python train.py --n_layer=8 --d_model=128 --n_experts=16 --experts_per_token=1 --d_expert=96 --d_shared_expert=128 --activation="geglu" --moe_layers=[0, 1, 2, 3, 4, 5, 6, 7] --router_score="sigmoid" --normalize_top_k=false --routed_scale=2.0 --balance_loss=0.000216 --balance_bias=true --init_std_router=0.0202 --lr_router=0.00185 --n_head=2 --n_kv_head=2 --head_dim=64 --vocab_size=8192 --norm="rmsnorm" --norm_place="pre" --norm_eps=1e-06 --positions="learned" --qk_norm=false --attn_scale=0.125 --tie_embeddings=false --parallel_block=false --init="trunc" --init_std_qkv=0.0442 --init_std_o=0.0 --init_std_up=0.0442 --init_std_down=0.0 --optimizer="adamw" --lr=0.00314 --beta1=0.9 --beta2=0.95 --weight_decay=0.057 --lr_head=0.00918 --grad_clip=1.0 --warmup_steps=333 --schedule="wsd" --decay_fraction=0.701 --decay_shape="sqrt" --final_lr_fraction=0.1 --batch_tokens=65536 --seq_len=512 --doc_mask=true --train_tokens=486600000 --steps=7425 --dataset="wikipedia_en"
Below are experts of layer 4 (counted from 0) of a mixture-of-experts language model. Rows are named router (the router's row for the expert), gate (a neuron's input weights, with its number), up (a neuron's input weights, with its number), down (a neuron's output weights, with its number) and show model dimensions 0-127. Each number is 500 + 50 x the weight over its row's rms, rounded and kept within 0 to 999. Numbers have three digits each.
After each expert's rows: a language model's description of what the expert responds to; "gets" lists some tokens that make up at least twice as much of what it gets as of all text. This comes from a sample of Wikipedia text that the model never trained on. Tokens count by the router's weight.

# expert 1
router:509642508537487463553586523463519500423521588437596499582584495558455493547557502424418554566567579540551506430480577515502551448486516466476509559549507499500524538510537541534570560453504409554499572460470472543498502489534513465506432574411427452482462555507393521487445482543516588497484437341499468602510509505506443505481501550466504526545519477483483546426485474511420571450475
gate4:497585461571526528453463506478520540506567401565529494489479510500571537511523569557447571528498466529543509534470414564518521508439488519458472496399518542545524576643612504439539486388468541506540445531507453532510568502451477514473474486488503538455422472506487496451618556529478489498482508471613656548413520460476490534505365512494517479480398528516525448456506447496488442419569
up4:472482486490522602455520502530519556540522467484463567532497507479578452464400479588507478486522435468442530513451583533505414512390479465504464592499507478434475601511441538466477533556449574449546391464462538426522523554539482623489482438474560538440432447433497491431523506458513502471529566563598463397499555449502484470471459532487451449461508426532501451456520555467653455542560
down4:487493481632429487559501583404508511522470465514499524534465479539508481554516449453500501404519586639518428512576500473488619451503443461517503505471471510530561491515522446532599514456481493522557499378523475529463395535493511500409535580470566531551558510511475570444415506468544460514572469559519433514455492508468540463470487500527464504489416515513449424548603411458563503579604
It responds to: Of and word-middle pieces. The preposition "of" after nouns (walls of, capital of) plus word-internal fragments such as ti in fiction or fetish.
gets: " of", "s", "ti", "ly", "r", "nt"

# expert 5
router:445533462435558509545552582514457529477440585576584529435545555523447439523532503473547592457564535449489500506495487562505550427544495488505472545561479564483475539508527423584552478549495391495523575528493441540478512526479415503628540494550426408526485533438436470501440464532529531488580503458505493535436555488598521544537459483404479469552468482570501593374498598538452538528444
gate4:467496396457524537439538438585477523496497460541529522477490611466526508488511610556603503479508559385535540497479481581453468571503545484439610547521596451590474486563515514436474452582494510478490429521542583493499541506491505511567458469558549507484505422580481424513498481525571447587517489473498479480453508479479486579437559498493465497456480544445497479419595541492439388538632
up4:484511523433455546480438573558560524466562419426518482450535484440579488583428596548500551571509543534483528410472454477503409489449461486526500573508554566600504487604587485480495570564585487482553445653508555509494549462476545562421423540476530480531477461555501487489427445512510478538495508510468476447517525545441548499509462527506486564577571447582517469493529518506492355535547
down4:563506455434493519522496495451535515550606543559458513492493533518563542497458461480483477480485464559406476498679477474444498514450456528507505538543566513488528497582488534531506527483630554520449510474538394427407470535468441478487473463534402402550526393510478542463525543427440488458524437547490487493565547461348551497441539524537436512508534526489451468572582443538445535581487
It responds to: Function words mid-clause. Prepositions, pronouns and determiners inside prose such as to, as, for, he, be, most, following, first, between.
gets: " to", " as", " for", " he", " by", " be"

# expert 10
router:428529480509580478530536560479509507436397493527595429446531536515528445559553515484531454482506550485517511436531504575456548453510481484507460528572475588509528519479611495551580540554501425509436589483441456513523569504530388504560489566452403397549494474496429493468445479529553589502577483418540504523401539455532521518439486472443427513572538548576560582497489591532438583475509
gate4:502480409579542508410558444502584503458496487516539509509559519516507522536498599508456525467576517454564560528486474548503410519403574497465479601486526569516470525612463513540498341371527539464458475455568495541503501584463459470433506530500484458510482535457497539472518468546465465550477580447542499458499542449519488611420521549531496543470431444491504383452502496482527434395587
up4:475509520446505504541503467476498467519542475455430538561518463512520625455479487569497531454591453498422478534467477452449528473536440449497442538502510485540540528515502497493510477373500486519494485540560462559464497542406504587468529451532484453461440556511371532441516482533488557514466418483592389506517591545594490522516306544475493495388478591509544547512502495585549407509455
down4:437495574494488512607494566469518507514469450485502488465558507484506517528448438586519440452548482509473515453604533525428517570436465509456508565409547547474504457489564520531542536583452489591500412407508409471470434582513503532446582624538474501600461518578450477532588498496541441481574479474520474486514468516521474475556419417505409440459484541441449506580512546479542517625561
It responds to: Articles and function words. Function words at the start of a noun phrase or clause, mostly "the", also "and", "a", "that", "which", "his", as in "As of the census".
gets: " the", " and", " a", " that", " The", " his"

# expert 4
router:427537431547583465486556508555484463488432446538518440497474557440509502488585602543485545480535550508544538502476493554474497565520505494475624557534482588539451553556592431507543459568438476508505595521470551514547510521527472516597537554526392421534456515388380463485495512557531556485551501387504502506495561524577533606419482458458535496570535511523453501415467537564459517446488
gate2:415517404501523494500501494543467414395410422533472485465482538534620500413546490555502530521412457533572495448489547467468575562487532603509439535529570459528525537490557556473488463525450466583508491400525407526653472516501470477505510547556491474549467524505598449516436398460406500528477526480503526545415560508549474563509475474547556485485521467441570438483578524508464451519561
up2:479573498499461495502480500547508535642551525497493441443470448430500515466513445482442513518426463633442506576487474531555496434485542498470531506440498473455605502383419446500436548637530579487474496484512450541431477533444523552477457443498441567496543501481493465532546533512459478538459518512555446515475523353481531549443515570467548508417470503541506493637459534462370546515492
down2:529541579489413516470500486438490548497605548533469453505514419502563507472439419413511576489513430443495412471556489535552500456485446496546496488560496458443491411553555497515501501539570444559605507487458490452545448407450532476404472561509546484530459483487442477411412479530445421558490423529552480551378481504457500521447437516540515500413508575637498580459497470438519500422507
It responds to: Time and place nouns. Nouns and numbers after "in", "the" or "during" naming periods, years and places, such as century, World War, 1870s, United States, Africa.
gets: " in", " States", " United", " to", " War", " World"

# expert 12
router:457502513498514438454590472560546465422426501521545433515513551552465455541534518472529542476541571484552544390410473483422485408462526551501420555598542511499524538486542440549521494504578410462516567553493444484534518480495456514569507500438371446532438555460474419403525502475461630550525487412504554532449554481494448572475525515467460497491466476495570603471481582557496602470501
gate6:476510480433528438449484446549543492472501411451569511448517506470512533538498465415460406472470530382480474523461646521471504519534451562494428500602526450493460535519474478516507425547489515562500506457454519434475512537538388454517438490490402486498475477595545496476486415625458555558494504466521387498421519465586495563513480495408542539377526543517509588522461467466522551422549
up6:457498588543543477479527523390474522545526474533484364512557475527469499430578480468518536473497488495487563494437494516661482543442508423467525478545560505588541525517489539461482523568398490557551492447602493594448439498424484489496455534499546527482489463376510539499619405402466516522557540498414387476518508488481546502482467461528548528562519578417442483476476532484524562523517
down6:526496538496489527589512504448488589442535579548513407402533488533543497461485398560444522475437538525441430495594526527533496453479500411530598536504450437521515530581516531436518540542519493483457509479517414526467465462455435497432532597524561573522471534488434479517517622404463527603511485646525390493459511490464570534488455453580462465492500473473590553556484507552542503537532
It responds to: Row-start markers. Table pipes and list hyphens at the start of a line, in election results, cast lists and tables, plus some numbers, commas and periods.
gets: "|", "-", " |", ".", "\n", " ("

# expert 8
router:507595412448532423509558557614525490380484477510458472494509528552514470471526469483533435506533613512467560473434536522412530540537525539522491558550502524461449595570520470482489431440560443471527534460426431470557523572496448417541546422477413412490488570512467480446467391440520537513516477440540434561444500459523541550480443462410493521477482531537561609516546466493542557579549
gate6:449493508341522364568460445522470500513435463470573532475484505441480509520487415489424400470485482488479536434460550541519524571541583565486419537556498472515494584521510454529586458550444505549548500462489473495535447481588423459514533465433384456464536448573479511491528489527408514549478505454526420479380563473592430437537482505434518538442500451504533602540484512528495553511491
up6:494516510538602503493533517466534541548533461503442309508546535558534452492544487466556539533486455563580534496495480531599456532460509466490487464558497541570484458499442515463468503476409529455588445458470472430519446525454568518412490464479571556468479463484459527456569446399411414507557538473484482477529522529379576560409543445591534441552492522457557558469467547474598551502506
down6:494553490583460570496568480464557538473484517533435432498568432634533527403535493556508529462432530568492528587554430559461530501384420457545573483595474490571614503508454502472489487583492500424507534485496375517412502493477423468466477545563506536557445504442479502426429474461483544587557513531525535547500480487434485564560494473576412568554510500466521515456450568509524532513522
It responds to: Punctuation after places. Commas, line breaks and colons right after place names or phrases, as in Houston, Texas, U.S., plus coordinate and elevation symbols and state names.
gets: ",", "\n", ":", ";", "′", "°"

# expert 15
router:379493563511557488535589513553449546446516590480526569471465437505430461482531541519604421571442499462533515459420451532393575497472554509472534541670483470488463542529537438450629472476522478524478508457378494519547511427482508498516484572498461456479398494524477495506497457519495581565555426392504503514511548404470420551482521514471499521497450496551455540425520538480486494527464
gate2:413485537445501539529588466494494521475446440369398554451505518526506513542526511496537428522498474513612424465501491520437533537458485511573462497571543463432556471540506530564476532472436573477568554444601455513548578449483564429473451459526520426525484509532434412407441430518502467576490485454528513495484569512521428575460363440535484489446503463488490495372569488496424499492558
up2:534496550526497523492513562462477488472473390435391472536491519387440672511531496442498455534442460556506447536482630484518551556470502467432603555485528548518472472491437454389512546535484498487451547551508515638412512528529437478522517557426475500480535557527487497572558532497523475504465591550492506508456522477507554492418410470464463416437480514476490450591500539555527557559489
down2:499456507473570544469546532522536479488484568604516525514476447527553452484613531475501474455501494471508524474538500455534440508534534532577529546513478425384495513632497553558544418535558487423560475435472427433560430386529593494445433526433578457536445469548420479469459510527530463484366501410563442460495473511510448488410521522498494486490548455529516540557429437497386547505464
It responds to: Heading equals, table headers. Equals signs closing == section headings, and pieces of sports table headers like Division, Apps, Pos, Votes, See.
gets: "=", " =", "f", "c", "p", "See"

# expert 3
router:453574409505488525565528468516462466520416572423533432496619591424527478521575478407536439548528490458499560380499437534450539487498415497486440553586523526538548531513552432464511550507525441519484511506456458473543473479535518491558484440498437491493419534471466488429567511525485574492560494486511574556477606454571425552505443485394469525531508550567562572428521542579433582525503
gate2:473532430476457469485452608556498439476407535428470513557515457515611536493549605481544517480550491538539477484505465517518560418536427536501515501518573497584539567499560463554430471585537535411465509468507469559489563439428531477489516477490484561491467543387575477453521470440460552451434454471556536517393502541530501564494421500450498568472506515561584496414593582603458565555501
up2:498533537558482471456505490535466468437463491461577527535497456463507587438486501449430461509486466489451479459499588609484514502480513487545530567500465453533596440532423512466454559591583479552514370305529475524391519537509442600520521580465449498432534558554513478556502468546478527575463549436401498507384540499521495507487406550468483453488508514494429454556497546492488484545486
down2:405475501482402535440517439504577430516543409539517419536542579444513565492504477531557600560597461489518491522478461545475478403422548475470460483534506390491550585558482467498485449392399524492484556514476559395570425421525508550460581524468524422496512428518491527476494543495417540547494428504502424553534487471480554539516585539511501513488548443461457455574538476426480474570498
It responds to: Paragraph and sentence breaks. Double line breaks before == headings, sentence-final periods, opening quotes, and sentence openers like In, However, During.
gets: "\n\n", ".", " \"", "\n", "=", "\""

# expert 13
router:477563488497552357470553460511624518518527493504572448449501498529526529479527615533551488472451484474441536397327461551461457540437534478556467596557526475498545542584579538471603472528493532463497527452529427466529493424510483452547485452500527506528418458514488476498462425526524488516536449411548551511403587477453498541464498460476508531556498513513596524482579481492502541421586
gate4:521533516471512429449556477439568461485560407405548411497517545574585527516541563559534483527486505462570552542451463526451447580400549574500568558452562477503550438629560579439442464398480513536497494492502474522504529528525525490464470387538550494495462495448472525505582508529521469534371517447585464439436532495469503579422497481504568478463448503520528417517546454459488517428571
up4:520451477471448525591486534440461612528568444423531480541584428575562489527521657539569605516571437449444495585528528522493541468514468490396516480527524547464610510546459575514479458526556457494536505564488486586513519469500478524473521369505458441558461545483423489466587410473481542529502514502506498494456578469471621457489436505499538513465501526505530503438495485510458420412504
down4:583492515612547492539519524495505398474520564475531562576496557576618569531520450503484480434503463526498465471511534368514406450512559514532493552483552485429443514485516570597570510543525582494503546546475433550478588544461533490512477574452503466610501468463584527449481475525554441597532423471488453523450489469494502484462520477461481427537459513463407497518633461556553555572542
It responds to: Capital-letter abbreviation pieces. Capital letters and acronym pieces in tables and sports stats, e.g. WNIT, FIVB, L&M, position codes like LM.
gets: "S", "C", "L", "N", "A", "M"

# expert 0
router:477573375540588390535555515536515515466487536498533509447615447483498474458552479571486527576547549488499479500492534597422487499510426515478529565534522502489542483493556496574586489484528449542444462464481441510582564502529520389487474561466456500413421558480459502404524544503446510547486487380426525472517518464573566581495531485486363517540471513537552626476516528494488585476538
gate1:527540472456551490557556429551511458428500469501529476537583513466525532565463479425519472548447487559465553406460412570397508504474547581448592513477509465526568516494587471557535443538468519503418582575420481488450418469510534444520548505529592462466463479455396522575510434514490474567481529496438427477533606569583533569477479412536469526476495479449462489447519582541408443546550
up1:524562427507523554503430510527618474451576519469447404386555516467420571530475487547508484532454486469417452553494474538477466630469489504524582457513476491563531470478455565487488555576497526425508504477490464485565497505497493485526444481437598468503359531442457519420550517593523456536584507477509449503513490588556533505485474465487459530491639553453458438357503516458506478477538
down1:462493549532626496530463488538566507507538535629571453469482491475486483534441429478483445550533456448466498621460474473569543461500506539453463505490532509495524492470580456490534508453525516462513474441384563441474432504500480566429421589384537534554483552511462526451513487480542577507531488505512526519629516525644494532460546417512470434549601549623508446527473492496453534577497
It responds to: Word-final suffixes. Closing suffix pieces of words, especially adjective and participle endings such as -ed, -ing, -ical, -ful, as in renown-ed, adapt-ed, green-ish.
gets: "ing", "ed", "d", "er", "al", "e"